config = dict(
    num_hidden_layers=14,
    hidden_size=160,
    n_experts=32,
    experts_per_token=1,
    d_expert=160,
    d_shared_expert=0,
    hidden_act='mish',
    moe_layers=[0, 1, 2, 3, 4, 5, 6, 7, 8, 9, 10, 11, 12, 13],
    router_score='softmax',
    normalize_top_k=False,
    routed_scale=1.0,
    balance_loss=0.013,
    balance_bias=False,
    router_bias=True,
    init_std_router=0.021,
    lr_router=0.00158,
    vocab_size=10051,
    norm='layernorm',
    norm_eps=1e-06,
    tie_word_embeddings='early',
    optimizer='soap_variant',
    learning_rate=0.00468,
    beta1=0.95,
    beta2=0.95,
    max_grad_norm=0.5,
    batch_tokens=65536,
    max_seq_len=512,
    train_tokens=331800000,
    max_steps=5063,
    dataset='wikipedia_en',
)
Below are experts of layer 5 (counted from 0) of a mixture-of-experts language model. Rows are named router (the router's row for the expert), down (a neuron's output weights, with its number) and show model dimensions 0-159. Each number is 50 + 12 x the weight over its row's rms, rounded and kept within 0 to 99.
Before each expert's rows: a language model's description of what the expert responds to. This comes from a sample of Wikipedia text that the model never trained on.

# expert 23
Description: Taxonomy and table fragments. Family suffix -idae in taxonomy lists, plus numbers, name pieces and single letters inside sports and data tables.
router:63 56 63 38 68 42 40 64 51 26 55 57 39 62 72 41 40 50 34 41 65 41 46 54 39 64 50 41 35 74 60 63 52 52 44 43 50 56 51 38 36 39 43 39 49 62 33 43 38 35 57 40 35 65 40 41 36 51 42 33 65 65 70 39 60 69 46 64 43 60 51 37 46 60 39 45 29 59 59 67 57 67 71 61 48 67 39 51 65 58 51 34 31 35 61 46 35 53 48 35 31 52 50 71 42 38 66 68 53 43 52 55 60 53 33 44 35 34 70 66 35 58 66 41 64 49 64 67 39 49 63 46 66 42 67 67 68 43 40 51 36 67 37 59 55 62 41 66 32 58 36 62 39 37 40 38 56 47 63 49
down3:50 48 61 65 57 38 43 50 13 64 46 46 51 57 48 66 32 54 68 42 49 60 30 67 51 32 36 37 60 42 56 53 46 41 39 48 48 62 53 47 60 51 71 68 48 34 73 49 56 59 50 46 47 43 42 61 44 54 48 39 50 45 33 59 51 56 70 38 79 61 69 67 51 37 57 43 69 53 55 46 56 50 45 53 62 27 78 55 47 24 58 49 31 69 54 49 48 36 66 50 55 50 86 48 59 55 39 43 51 55 63 52 33 43 51 46 40 52 48 47 75 49 36 47 68 39 42 37 53 37 49 42 50 40 48 64 29 49 52 46 61 47 48 65 17 54 57 29 56 45 54 52 50 37 30 23 47 50 26 58
down4:47 04 78 50 36 50 48 50 65 22 60 50 35 52 51 48 50 49 54 70 58 78 45 50 56 38 59 40 48 84 17 34 50 39 45 56 18 57 39 51 52 68 62 28 44 56 50 41 68 62 60 52 50 75 57 54 48 49 60 68 38 48 51 66 52 53 54 40 20 75 48 51 51 66 62 52 50 62 47 30 60 53 49 57 44 69 40 39 49 47 68 54 48 48 60 48 61 50 60 57 50 74 65 53 37 46 32 27 43 56 51 29 53 51 53 43 37 51 74 47 51 42 48 48 50 49 48 37 53 51 49 53 47 43 71 63 60 44 42 37 32 48 60 61 54 48 58 54 56 46 45 42 58 58 42 41 50 54 40 51
down5:51 52 58 87 46 55 49 64 23 57 57 62 40 52 44 47 60 38 52 47 31 50 43 44 51 41 57 54 49 48 46 35 49 69 53 27 52 36 49 66 52 58 51 36 41 59 27 75 53 80 53 41 61 60 49 40 54 36 34 61 52 45 50 46 33 48 52 69 63 30 50 55 54 53 49 50 51 51 40 49 49 50 54 46 26 58 46 48 57 80 28 46 47 35 72 39 54 56 54 55 45 47 48 52 40 56 65 56 32 30 82 49 60 36 55 49 69 58 34 53 52 50 43 53 58 55 44 63 73 71 37 56 27 60 66 54 43 43 25 50 59 59 39 46 57 38 76 45 40 22 37 51 59 32 57 70 66 40 59 42
down6:39 41 75 57 47 33 54 46 59 40 44 79 43 34 47 40 43 53 59 51 48 47 39 41 59 64 32 50 38 44 38 59 40 49 63 57 37 50 58 53 43 28 55 71 48 74 37 69 38 48 48 60 56 36 41 53 26 41 48 31 49 56 68 53 39 77 53 37 23 43 60 35 60 45 44 54 59 46 50 48 38 36 76 49 59 52 40 35 28 53 47 32 51 78 76 53 43 48 42 41 41 45 49 81 45 60 42 53 62 63 47 43 29 73 46 53 40 46 56 62 51 59 50 61 50 51 59 57 46 66 61 60 58 50 50 56 40 57 57 58 51 74 29 48 42 62 25 45 61 54 39 62 58 30 50 26 49 65 61 48
down7:47 82 61 59 41 52 54 36 37 49 50 52 55 21 53 23 46 62 41 71 58 39 42 56 49 60 38 55 58 69 79 44 70 51 51 49 53 30 51 46 48 50 39 25 56 35 58 43 45 26 62 43 67 49 44 76 55 39 52 55 49 59 65 33 29 51 46 67 43 36 65 60 67 50 42 58 72 61 34 45 51 37 61 51 39 56 52 45 47 48 42 56 48 75 47 46 50 47 41 64 41 54 50 37 56 54 54 58 57 13 50 42 45 76 58 50 67 43 42 22 51 33 51 53 68 54 41 39 53 40 60 40 40 45 40 61 37 67 54 50 50 53 33 34 46 50 62 73 28 55 42 61 38 53 53 45 55 72 57 41

# expert 29
Description: Final noun word-pieces. Ending pieces of nouns and agent words, such as -or in victorious, -ion, -ist, -ologist, and words like artist, poet, years.
router:59 61 34 32 42 55 68 53 57 60 67 68 33 52 27 50 58 48 50 48 65 72 40 37 44 60 42 70 49 64 45 67 47 20 64 53 58 49 39 56 38 49 40 55 44 54 60 43 43 45 30 58 38 41 52 25 52 39 64 59 58 57 55 43 51 37 53 64 68 57 46 38 45 35 70 37 42 41 44 48 56 37 51 56 52 67 38 46 37 56 56 40 43 60 61 54 34 58 61 72 60 41 39 64 55 43 27 40 66 53 36 53 61 46 47 37 45 64 40 51 38 52 70 46 60 44 46 66 38 54 55 37 41 49 51 67 40 54 59 71 36 60 36 35 26 23 27 72 66 55 44 48 43 42 56 90 62 48 51 65
down0:66 66 62 43 48 41 44 46 57 56 41 41 53 62 42 50 30 79 43 65 45 52 43 52 48 56 51 35 51 49 51 36 37 51 66 44 53 20 61 64 64 34 68 77 72 49 66 50 69 46 31 54 50 67 49 55 68 48 45 50 52 39 40 57 57 34 40 60 57 56 52 51 49 51 46 50 60 70 57 46 68 46 25 48 57 55 41 60 53 51 46 68 59 57 50 50 25 40 45 68 55 41 30 45 54 59 46 46 49 46 37 57 34 46 65 84 50 46 54 53 40 57 34 38 36 51 81 50 50 48 67 35 46 51 55 61 44 25 41 69 50 55 30 52 51 31 60 71 32 61 46 26 53 28 45 48 34 48 43 23
down1:34 32 51 51 64 32 12 34 51 63 58 50 43 49 42 28 71 50 42 48 24 23 44 40 48 48 57 55 45 62 59 47 58 53 47 40 40 65 32 45 52 52 42 55 64 50 65 46 50 43 42 40 57 46 56 56 46 50 61 41 67 50 60 48 58 51 54 61 36 37 79 41 57 56 65 36 49 49 53 51 51 66 41 55 47 45 39 41 51 29 53 67 40 32 34 46 44 54 37 65 33 48 85 72 54 48 45 51 55 60 44 54 61 49 38 60 60 25 53 07 39 56 75 55 65 45 54 63 54 37 56 50 39 43 70 36 50 63 36 48 51 61 45 51 66 60 57 49 32 58 50 63 58 66 49 53 58 59 76 44
down2:36 53 81 46 50 49 46 80 54 56 62 47 54 35 07 33 42 40 46 39 56 47 63 60 39 61 37 64 31 54 44 54 41 48 66 48 57 57 50 54 53 41 46 67 24 51 38 40 43 73 49 23 49 63 39 43 60 35 43 53 38 71 41 45 54 62 36 82 59 54 48 54 49 72 68 49 58 49 27 55 53 35 55 22 69 44 43 45 46 45 56 39 47 59 42 51 66 44 54 48 48 56 55 64 79 59 61 50 40 49 63 48 63 46 55 59 26 50 50 42 44 55 67 65 63 39 43 36 51 42 73 41 48 61 65 47 77 48 50 49 38 42 31 37 44 55 53 53 33 51 60 54 54 37 45 38 53 51 52 38
down3:52 65 53 68 36 64 60 52 65 77 36 36 66 58 37 53 40 41 32 44 63 37 46 64 53 50 54 38 59 61 45 49 32 59 48 52 31 25 36 75 59 51 51 59 42 56 54 57 55 67 44 54 35 38 54 48 71 61 40 47 62 49 62 51 59 66 37 48 46 45 46 42 58 74 49 51 72 48 49 52 27 66 45 41 65 65 44 69 63 44 53 60 41 35 72 49 49 48 47 53 63 49 58 52 53 48 55 48 50 13 36 57 51 50 45 52 34 43 66 35 48 56 59 58 50 77 58 49 35 39 42 59 49 46 25 64 52 26 42 49 70 62 61 61 39 31 38 29 49 46 59 22 51 37 29 30 42 50 48 35
down4:45 50 47 50 72 43 48 47 56 62 46 21 33 54 47 52 64 46 60 73 67 51 50 49 42 43 41 42 48 58 45 56 44 43 51 53 70 44 26 39 44 50 51 55 50 62 66 47 61 79 73 39 56 46 64 26 44 88 53 41 50 49 37 47 52 47 55 30 73 32 48 51 37 69 44 40 37 52 49 68 36 43 58 52 40 73 42 58 48 50 57 23 27 48 68 44 27 60 50 52 77 46 53 50 60 53 62 50 36 50 68 54 39 72 58 61 43 47 25 38 51 30 49 57 68 40 29 46 61 44 64 43 54 54 61 55 49 50 45 66 50 47 59 59 52 32 49 25 47 45 45 42 52 52 70 61 28 55 35 47

# expert 9
Description: Mid-word syllables in foreign names. Vowel-led or accented pieces inside non-English names, e.g. uc in Yucatán, ou in Taoufik and Troubadour, iz, ñ, é.
router:53 53 42 39 57 48 58 50 51 47 41 45 82 55 39 54 34 71 40 54 48 66 55 74 55 56 60 49 48 73 32 48 59 40 39 43 37 76 45 46 31 58 61 52 68 48 66 45 30 48 44 29 42 44 34 28 30 58 73 41 55 65 30 44 44 59 58 57 35 41 34 25 57 42 66 41 86 44 41 40 54 49 51 50 39 41 31 50 61 35 50 54 70 56 69 48 55 41 50 66 41 21 58 57 38 40 45 59 56 38 38 52 35 44 74 50 45 50 37 60 67 44 38 49 57 44 67 41 61 45 52 56 31 32 61 55 47 41 43 37 52 69 61 66 46 45 69 55 50 50 52 54 64 60 48 59 39 60 42 67
down0:47 22 50 50 48 30 74 23 66 32 68 53 66 60 65 66 38 69 50 12 72 57 52 52 51 63 57 45 69 32 29 43 47 54 61 47 34 48 54 61 35 59 44 48 60 50 44 50 39 71 44 15 40 51 49 65 65 58 57 31 64 60 36 50 41 69 41 50 75 62 51 58 61 56 25 52 51 61 63 61 42 55 57 50 55 62 38 47 58 49 49 42 48 55 48 50 56 70 50 42 49 75 44 49 47 51 50 50 56 30 54 45 67 48 46 54 61 41 45 58 54 27 33 51 43 60 41 39 43 36 45 48 36 52 53 64 80 31 46 64 50 36 27 55 35 49 58 48 57 50 55 32 39 46 50 59 61 49 46 49
down1:40 49 56 50 46 72 47 50 47 26 29 58 50 45 68 57 61 34 46 50 40 82 52 19 47 59 77 66 35 90 44 44 50 36 49 42 63 51 24 59 50 31 39 70 45 51 35 33 50 46 50 53 72 64 45 53 66 53 50 33 52 92 59 33 69 40 44 56 62 59 40 62 46 48 47 50 54 44 69 62 50 46 51 51 48 41 49 39 47 52 45 49 35 65 55 71 40 49 48 40 50 36 37 44 64 48 72 64 46 48 42 63 51 58 45 35 50 33 49 44 37 32 52 45 51 37 49 44 40 59 79 53 53 55 57 67 58 39 50 52 40 62 28 46 39 65 49 41 52 53 51 52 59 61 47 56 49 31 49 58
down2:40 53 39 56 68 32 56 51 55 25 56 48 56 80 59 50 37 37 73 42 35 47 33 53 39 57 41 82 52 56 54 66 54 41 59 60 72 73 68 61 61 49 49 39 49 68 50 51 58 48 43 50 24 57 63 46 61 71 29 51 42 50 50 52 70 44 43 48 52 39 45 44 39 39 46 54 74 49 40 58 50 65 36 27 27 51 34 50 63 57 55 38 50 50 54 39 46 58 43 62 53 45 34 65 38 40 46 39 63 45 68 62 51 50 51 25 73 40 28 59 40 66 53 43 57 26 33 51 43 47 33 23 71 28 49 50 50 59 34 51 40 54 53 46 55 73 56 52 66 52 63 50 50 45 49 48 51 32 60 61
down3:49 36 38 62 40 32 61 64 36 58 46 82 56 62 50 49 49 65 28 39 56 43 47 51 50 58 50 62 63 38 63 53 51 46 49 42 30 61 44 55 51 32 54 48 67 46 56 46 33 34 32 50 75 61 48 69 25 47 33 55 57 44 32 27 48 52 41 53 64 68 54 48 34 62 43 62 69 47 58 60 46 47 55 50 46 66 49 35 54 63 73 47 41 37 57 52 55 49 51 51 50 50 56 39 45 57 54 41 57 66 33 56 52 49 45 32 57 53 43 16 36 62 68 54 47 41 68 26 54 65 55 34 49 47 79 52 69 42 49 65 24 38 38 67 30 23 40 41 61 52 51 69 47 42 46 74 59 52 57 58
down4:62 62 42 51 44 27 38 47 54 26 52 49 40 51 52 75 44 24 39 64 38 55 47 45 49 68 62 39 55 64 23 53 48 53 47 61 66 60 38 67 38 45 46 55 46 54 38 54 49 42 58 45 44 59 42 24 82 77 26 73 49 49 50 25 54 41 50 44 58 50 71 49 59 56 29 44 47 44 51 49 29 46 42 16 30 68 51 36 59 42 57 55 51 43 48 68 63 45 54 56 68 69 44 53 33 54 46 35 52 68 47 27 44 55 35 48 49 48 74 63 42 63 62 34 57 49 27 49 46 52 67 63 58 49 58 56 28 56 44 53 46 51 50 64 51 45 56 49 59 40 38 60 54 35 55 48 56 47 66 68